Weights of a small mixture-of-experts language model, trained from scratch on English Wikipedia.
Size: width 160, vocabulary 8192, 31.3M parameters.
Experts: 256 SwiGLU neurons an expert, a softmax router.
Training: a variant of Muon for the experts, 727M tokens.
Below are experts of layer 9 (counted from 0) of a mixture-of-experts language model. Rows are named router (the router's row for the expert), gate (a neuron's input weights, with its number), up (a neuron's input weights, with its number) and show model dimensions 0-159. Each number is 500 + 25 x the weight over its row's rms, rounded and kept within 0 to 999. Numbers have three digits each.
Before each expert's rows: a language model's description of what the expert responds to; "gets" lists some tokens that make up at least twice as much of what it gets as of all text. This comes from a sample of Wikipedia text that the model never trained on. Tokens count by the router's weight.

# expert 15
It responds to: Function words, determiners. Conjunctions, prepositions and determiners linking phrases, such as and, of, to, a, his, their, its, several, many.
gets: " and", " of", " to", " a", " his", " or"
router:528488491520473508527514465532453498512516472492497468509473501477503479547471470457527485460449510523495503485540452475456512508516468547491484505478470500500552460503501500509543533453467505515482534480540523491504508515500513478461529508510476518476486498496531498503512495503466523494476445502536462530469511564510510512515510473512479508511530528484524471476517488513447508525471502498518512481528561514489482471481532502443494500454494534487524507524502517508485499511504465
gate0:513488514544517538455493514508485520499461506466487494490542532473496493527482542476462454525507540508510519475516511471486527542509535524469518546506497459479517510512527473489472545483501508499456537502507495450495507500504503487501517522516506539532501480522470508477492526481491510499506454509490478453564494486516486514505459481501560501512518464509492540493473532496510493509508463481446523500537548517497499482458481492518446453516469495498484531458529480486519523479513514
up0:511504485559466524490509529498465543472510480450501499448476557463473485527494509500475466494519534528506488527549512502535494522517495532465513522517501485533522527489511493467492520502522481543460479500528503465482492529490521502458513507492506525513500497516489526481523540494502498483477476476492497486585521508508456507504475512481569510527503453549514515510530515501477511497497511453495500471504485539504505486488487477495448436524453491483470494483500467489505518506500515
gate1:528514510456478494509506534510486535482506485500461520483468449498478485513476485511486531522432542478496474517504453524552472488482517490485468484489487549521501518569499499497431495506521525535513501466502507450499460473510509495491519517499517493509536484504522494480442509482517498481532514485530476510534504534519491506498476484475461502489501519524502523514488491473501503485534466512485474516538491486502561477463508502509475508491555489529494534498483491513477567525511549
up1:503522508506470481490498462521485484481528475506473492502517465496519504505450472510506530518466543509487499516477467491498506481483453505466486484487484539523466511510507509495475505534456532485548484468474524468505533506515513499520512495493503491537532466492496441513476523482510487500488496492508526465528507541524509484520496494456507501487488521520507521468541501495493516455515432516530532500500477508495558479463503494505474540493566469550518512468519460574521522513519548
gate2:508514461483498517479490560493485482511530448524482494537524498530532497514533472498474519497488479530524513553523522498454522492473518522464507486496481526524481480500501491514477513529488506475523454508487481480436523509526484524519488513478494520504535479433467552521475441492491485541514466512478516520527513498513497486471475484468499493483504487529521539493514466555495505511536478518500483464509486532504506482522472478441501501516514531471515515452462507468463530506469521
up2:490457513535518494484473483554530479519478532473519543468544521483473524494478499488496517498530537475471546462460475485511487502481550506524504551518489484479491479509504518513518459477532502508500525499452543488531527468508531488490483504538524464537461481543520480494550514492539508475465489490495485526478469480481488494526488465512516497511493545501505485496475545456477493456455509509511502549466509494503452487510480532531504493478521485497512482542524480493494463507530508
gate3:485477465475514504527463467494522516494496514521492503481507495503506483503537507503548498502470462487515489506561482502471481492461535548546515531472502529508517525501506528485484496515482533511509457463477549483482509489486454512488491522506464522542464538478517505486493505494531513537490451488502546492530437563469456502499512518499458448476451513525556430497523487511496518496508509492510543492488524474515492492498476530506506539481507482480482491486531489508501486479526509
up3:522467496471489504471523483510512567485494514474509534466536476519496531479513493501501491448482491540507500502506479499493472503485498521501479476537515510476460506521461537503528475539493506519514534499480522478503509460457441522513529476507486490523503466512483530549521496474502523509494503508484461505542480523461472464502535449517465483493502501540499476522483511517507518559456474441493511501524487525555484524505502500479484510486526499479452496473535484570508469488485506
gate4:459498521462461481514492515540550508478523485494471461458498488497453445507468524523504518527498498510505502484499499485513511472489531524494502465513491492472455515499495498486479498509520507453514502434486498487471535510509515465490496534522491502491508515503546495488481488463552512447490503556545463512519501506518497507504504459486523503513459481473544457507499483491497517541477496517488517527548477512534512534548494488564539509484482494482503488490486532536518491472560521
up4:455493490481499501508472494529496502521485535520529449469547505477463454497489529502479518483498524483532541540492520483523488495521535498518521453531502516511487500478486484471493473518470482481493487456526517487478527536497539502465531535510479505510494549501533551484469475486513480473478540509500501517487461522518465507496494491523516456520466494502529496511509455486477502518539506476472552506460476485531466517508476486485503462481497490536477560513483504539510524451559484
gate5:509500478520507492531511502547507502545514471528473459472456495511515487482492441505502534464504514505459478521497486520500565519480474553483525484499490529450503481504476505509461506488471489530470474460511511488498522508499469490493500517472568504582505518514510504496517522511497490484509522506517501521546504503516512501536500527521471525525534494470516536515496513432485478489527484450544511516533485504485465561485481513491486482489516483474477472517512510521495532499451477
up5:466502496474563509465524477484483513490521485506493506513480494489472547528482491484512456489507508518522466506473500494487463493592512448510502503515507483548484510504539526497552457497504509458481508482499520510476485474506515472484512465512432527431535510498536501543465518486459496500529504525480477484485516503479514505505494506510539511488495500525504453467501515535484488553484536470488491493515505534503513485525514508504481484523475513503548503505484465490506486531534557
gate6:518512497502493533471513542483499497516494518533492494518484504529505470518492501468507503489530453465480489465509485513484528531531417530483519495515466529470519466521506489490516484477523505482476493468488456475457528470493509485543492560480482522520513518516529447512534506518477514491506508479538488485470517495491540494497490530518502525474501521488492475478499494501477501514494512533538466533517490476512563491463520492515444444460506519565506473535470535521508474501515462
up6:489454519495520459482463475515456518452535516552532482460536502476540521498524491511465473511510502525504486509497538498522473473500549486425499491484491497479507515515501501500512515496510536466500497525501513477531454531517531522483504444516489449488513517526471510459481560489449490522523525525493467466506487461517495545515528506486473529454519482492539516524490463549543508469512482479516491507473488513506490529506511497477488519518508498513477501466488477497498532528492483
gate7:491489490446518527482462505458478507544449509454531499530493500472528529501534491540489535506541488499474506541451503547485521514520489533484510508503544546490464498525496469503497531503516512481521473500542521468500473524508528530515517514509458530487502523511505455514519433476456520506512497471485467502465514483511528513493506495490459482488527455490525478528527497492502489507503535503510522481459471471503469462500517542500436504460506510517480466530515516486516502537500500
up7:547504575451467534513496541471457464508485489525511506514453502471508569492492462518461493485515476450482502498503491515489511499501482483517475448463528486481508464544471509484497489479516492521506485474529523476485507483515473500505471511519515587521487532511490496544531495494491537541467477516515530467473502513491487520508542489527465482504489516475501499485499473462529493483478529518530458487510515482501528479481510514510503492510508495543507493519528487509535529547496479
gate8:508515481552536470478517495487499501523484509540497501531449457464504442505564451481486513504500495521543500494512502514478528478494489530486520494483491533494514472508532513491537505536442515482495502485551481515504532477446481499506477528461518545480500525505524507513467508520477500530463501506503479500517488522494494491464502535506470503502522518517530507496519530468500509488514479502506517476498513460545593459501496488452513520468458515522487506467501496502480448469483509
up8:551542516469500501545504498462474486496506530503521488467510489465517480515457507510479483497487487524479479532454482563516534509538512465499521478535470497525478507511550477489513495519504477486507447546462493448512522508498472499515463486528497489484462482473489461512526489476522528527573442527480489479511515522488459498469541510495486497513508517486456523508527513535530491539483486498446475478480486491488468532511504501528516520485507461503523517521498500509516503543528491
gate9:465545473482466491536461475496522471484527504483503471519470476476511500492499473535524560519513477507496508513510477521538530517519494525537518494490464533512463458473514508529494519491519514497502485546556550493507519536529499507508507488520473495507485500464550510513476478506459514489503505488476471528473503470515528517497506483508516508472438504509445489512510503493468462516545492530509448530500511479492538521524499521505525412497511486525491466483505483455498487537484472
up9:498539497518524509478460504548473514496480500525500489531530541519485521537506530464498487499461501500513466546499491490516466486487559482472515496477556452497505543494490516476503533504534500469502487461466523476514521492522502514480488542508512529498511522524470514497521503523512514482507498502488492464479490482506527510507478520466520500515508490466552487530428472507528482488456471500469534485480427470506492515479484496518501494511476544495481455461503547496477518472541554
gate10:499481498483405513501507562530516503499520496544517488514472477460471473494537491493516523460501528503546506489500469503486461481521539497489472474442485475517525513488535491517518517549485466501495480542505513506471537502501542477493500498512540512509437520456524513504460465490499494481490436468496480506495501508499483502517530486508517508479463536476480525495518485469507514512506522501523483482490434545540480481501523466520491488509483545509496508513490527505516486539501514
up10:546477475497495483514465469489496527500500498524502475514490551513506486519515510463541524501479503545530507519479515496556484489501511539497505505482460507523494508501496483477524565532480522464451499489495510528443532494527477536485466507497489504497503493495483503482493476462483476515508443511518509504520531476492474507518521511511487466485505535511524549497509516488491510470539526476492475500466452510520446462520532526495468547441445570498495518487527520485472499472499479
gate11:513480517472514511509536497520503497516509506458451457533463520499474478515502471527486490514514481500486521528512518506478486529540514531490468510497509541475496529496490491548527536479483456498460500452480506479482434519521543523524462514514476487461509556507505511526501459478509462481560482516506447481488509470504481535526535510478502460510454505466489531503447507451532538530498496496470503498495510477527511522508518507467490500495509507527521497498526459500492543526478528
up11:522500526421517526511516490480541501537512497496471507505473528497474496485530523507492505540482491482536523521486491486498514481567509487494487541450532477523499523481488505489526502438514457513457517478525488473472484506510506521517522467525519527482459565457519489508501514496509530542493513484514501535501522534493515508551515496497466469515499459491504526525481491447500523506466467468488504496506512477511514493457469523446491463492510507531526500456491518474491518546463493
gate12:464485519546473486498513511471510533471511502511516531537522505522498516466500507483463533525511513510478510486501552494462477507495500491519510498538530519491475518499554463456464497483528510484523523531501528557527516500538487505515469517539507524541449489505495551456506491506473491533497506479421523475511502480479510489522509493511466482455522539504556471481475503479544472477487504520512458514480496474450505485524492484454478502503521477488481495527504545490505456500504487
up12:498513478497520521477448489470498481504477496500474491503489499498491496482494476505493509485479523528532522552478452466487517511517524574477441528539495501516489505506478512533526528526464488460481491525518496490513497500494472497464507475499502496497522488479540498484515521499463508491536563532504471555501533521483497540504491518492478456515488518540494476508444511518470511529515492467438518502499545496580513494487481521485486479503486545537492477454480488481503548479491510
gate13:530513466501516517511528503505497502501480450506460498516550502465472516508463482470459454507494459482469493509509452481508524464517497528528505463492532517517477484528518490483452465520496535502474474503510500495499490564511544463498505547476481523479512511508508531534489409540512524482503523494488472529446511447509483524490501533520514522511556475503534511523505497527449503489495510536489498490488506510478471499475528507523515467504520491491491537487538462514496516509506522
up13:459490538482526489524441488521536512479558553507497462510479501514524492526503566483478500502494498546488501538512478555505466512511509476512512530510469457508469521488519513459488470518523529525535491481554510470530501469517505532492510497520537476487517500545517500477486495513442472491532485483487513518524489484511512485499484459461533486499493480521505495457501489507540496514517500458532458464439531485476498485468509476482517483539516476500512496469487525491518499539493475
gate14:488494522517503529516478492539462488521474478499504530450548498488491512481513494445498498496500502521492488486479518478465517518493503453511512497507509476517472512506527508500516478524537493491533494537483494542494487477560505510419527548514464549493522520457466491518462501478500503536486484529461490504500490541454533514498513502503485468535510451488486499493537561527465495522531503480495493514485487533514481518473482479536482528509483547477455520512507484448510513512450495
up14:508519509482525495452467505471512501530539495558507459551478483481512505537501517501485478494465498483488497558488503513543460475514527459482487524468483521508505494503491516507464510507542511497494501477505499484463513484485515495551451476527514469489467458508522511517488511499553509459536503488518519490472517462543504512503481518512467481512493553481554516501497497463530509502508524464468496459455464429497469518511546482511542464522481487522512513511505507541502482505503484
gate15:497476517542474518491520462483495514484504502509494550519513504515510506520504512478504496482558449485440523475497499486465511491533468511482486560500472525507518502487484461454510503492513536469512534502464500468511465468533483535551495508483473491496512480462517531486485478482465528527488496536555501502489466520485528500483510492480474484487493526505449470430527507474479531484461521515497522465530504519508527472525520530501542492452537505535483520518464500529472508535499506
up15:553474499464489477544493507529456511491510505508489490501444517472492533520485505464501483503462490556465482517475509512550535469505533524506506498533508514505486521523490478509497482509505508474499467506531513512482548506448502479492522478516511514511471518478496471480503522508494497457570454482488487494490501503499489547512508453499491521508461513503502533530485511534506475577490488507506473500509514449483467560475463495519459510471482494516518486547508523535542495487462477
gate16:515506529489507474520459490500555541446449472507498493518461540469485516444523474498505494485490496524484480474495522538495494495492503486510532490511512502490523479504488549505526485526504506502493473515482508540489529517497500502467491474516571495522438527517490510541513479541518507507501483511476481453488517527508493537486526536511526524507541517506537560479468490507474500453486490454440494452509455512530515470511518540496490489493499473502540491496513503466508492498477453
up16:493528444503492508479490479453481483516491474492501485553500488553491516485432498488491467493477513535485470548468525489485486464472507461466542537529488475511520518534486480521556508516513511525490478486543483512479526501517479451480487495479474535552491510471514552486497542481498473524516476496501498473511499478502480498503511516488499500532495544537520475520463530465470515535504464523488503487505532440496496492533532489529493489495506491500526471474468505548507471533509529
gate17:461506519496522475503511498516509504523480497443508514548531505434494495521517522491435517506535524489490492487484517496501545495509512512483501521489506459445507536536519508439491513492462529465520529488480451492478481539523466458477467516519519546503534474479504499474471486464524536511483507499520521462493493488512506494488503494485506496513564484498489497536546531486492502540460484534508506580494498480485477500463511525516480492480507503532501473466532484504504502536518479
up17:462521490492497506494514503495500494525498499512513501472466525567466484511492521519458476512473514476475481510519479507521494476495505524500495490472502499517485450442507530544542521491503499491502515503475505532527539487483490484523546509493546497507519520501484508508517516484465427491431501501493491476482513545505548485554464495529496524499478461554453484473487461489492459512536498535477522471491497534508531512499510479470513541487485498558471502535487468460524503512530520
gate18:508480493495515515517520464498501506515531477492428512535520526483474505494548470502510489519474474531468518482489497563548493476480491523472521527470528542499533503494489514476493495493505477557466511521490532495505488498518554493477510474472538533500517503507491526482516535524450487488504475523479459498486491499491459498494474484508551466566499501473488491514489506506534479449486456471505515445528478499491525467497522484486435497483529528462493538508471522514499525485524509
up18:473475544507505505517529485541544523536452487494490490474520514499519499497471492523501556504508510421518490541492490459543520484481474493525518426500539518528471495473480458495496512506530511472503492495478524490492503492552484523509534496489467492465484489555490505474475475491494515505488519488521495492504475495515494506518494460497485509501509503483489509463537492536484472504519506498532476535520498539527446498518536530513429507478478520502476489491497550538491511494442541
gate19:579515451519507520501474493491512513530543490512514519480484494494486491496529498469531480491500477469514526458503512499533502528547497513503501540540481492548506505508484513487530476499501486524500521534516489479465513494517488467505494504509511501492565485484468486474470485518490501523493478501493493507513515491510535479471516492551475504499551484544543558502492512516470502464490499478513432456461468449471468522515451536512488468526498498487485499432478500514494550516497483
up19:447486529499480530479510519530523481504515524537509505473522520492503474510478469479505480515503531476459466495530471523459549468429480532476479499472488541471520520498529486465483548475483525489525442479486517485513508486474528542515534535492483493524497494499528515506500502495488506488481474514482482459483488469525505545532476486499495487522482555461508498490535511493483498482494535502549516505506498562492507477479536505511480554482438504523530451514481504490505495526472490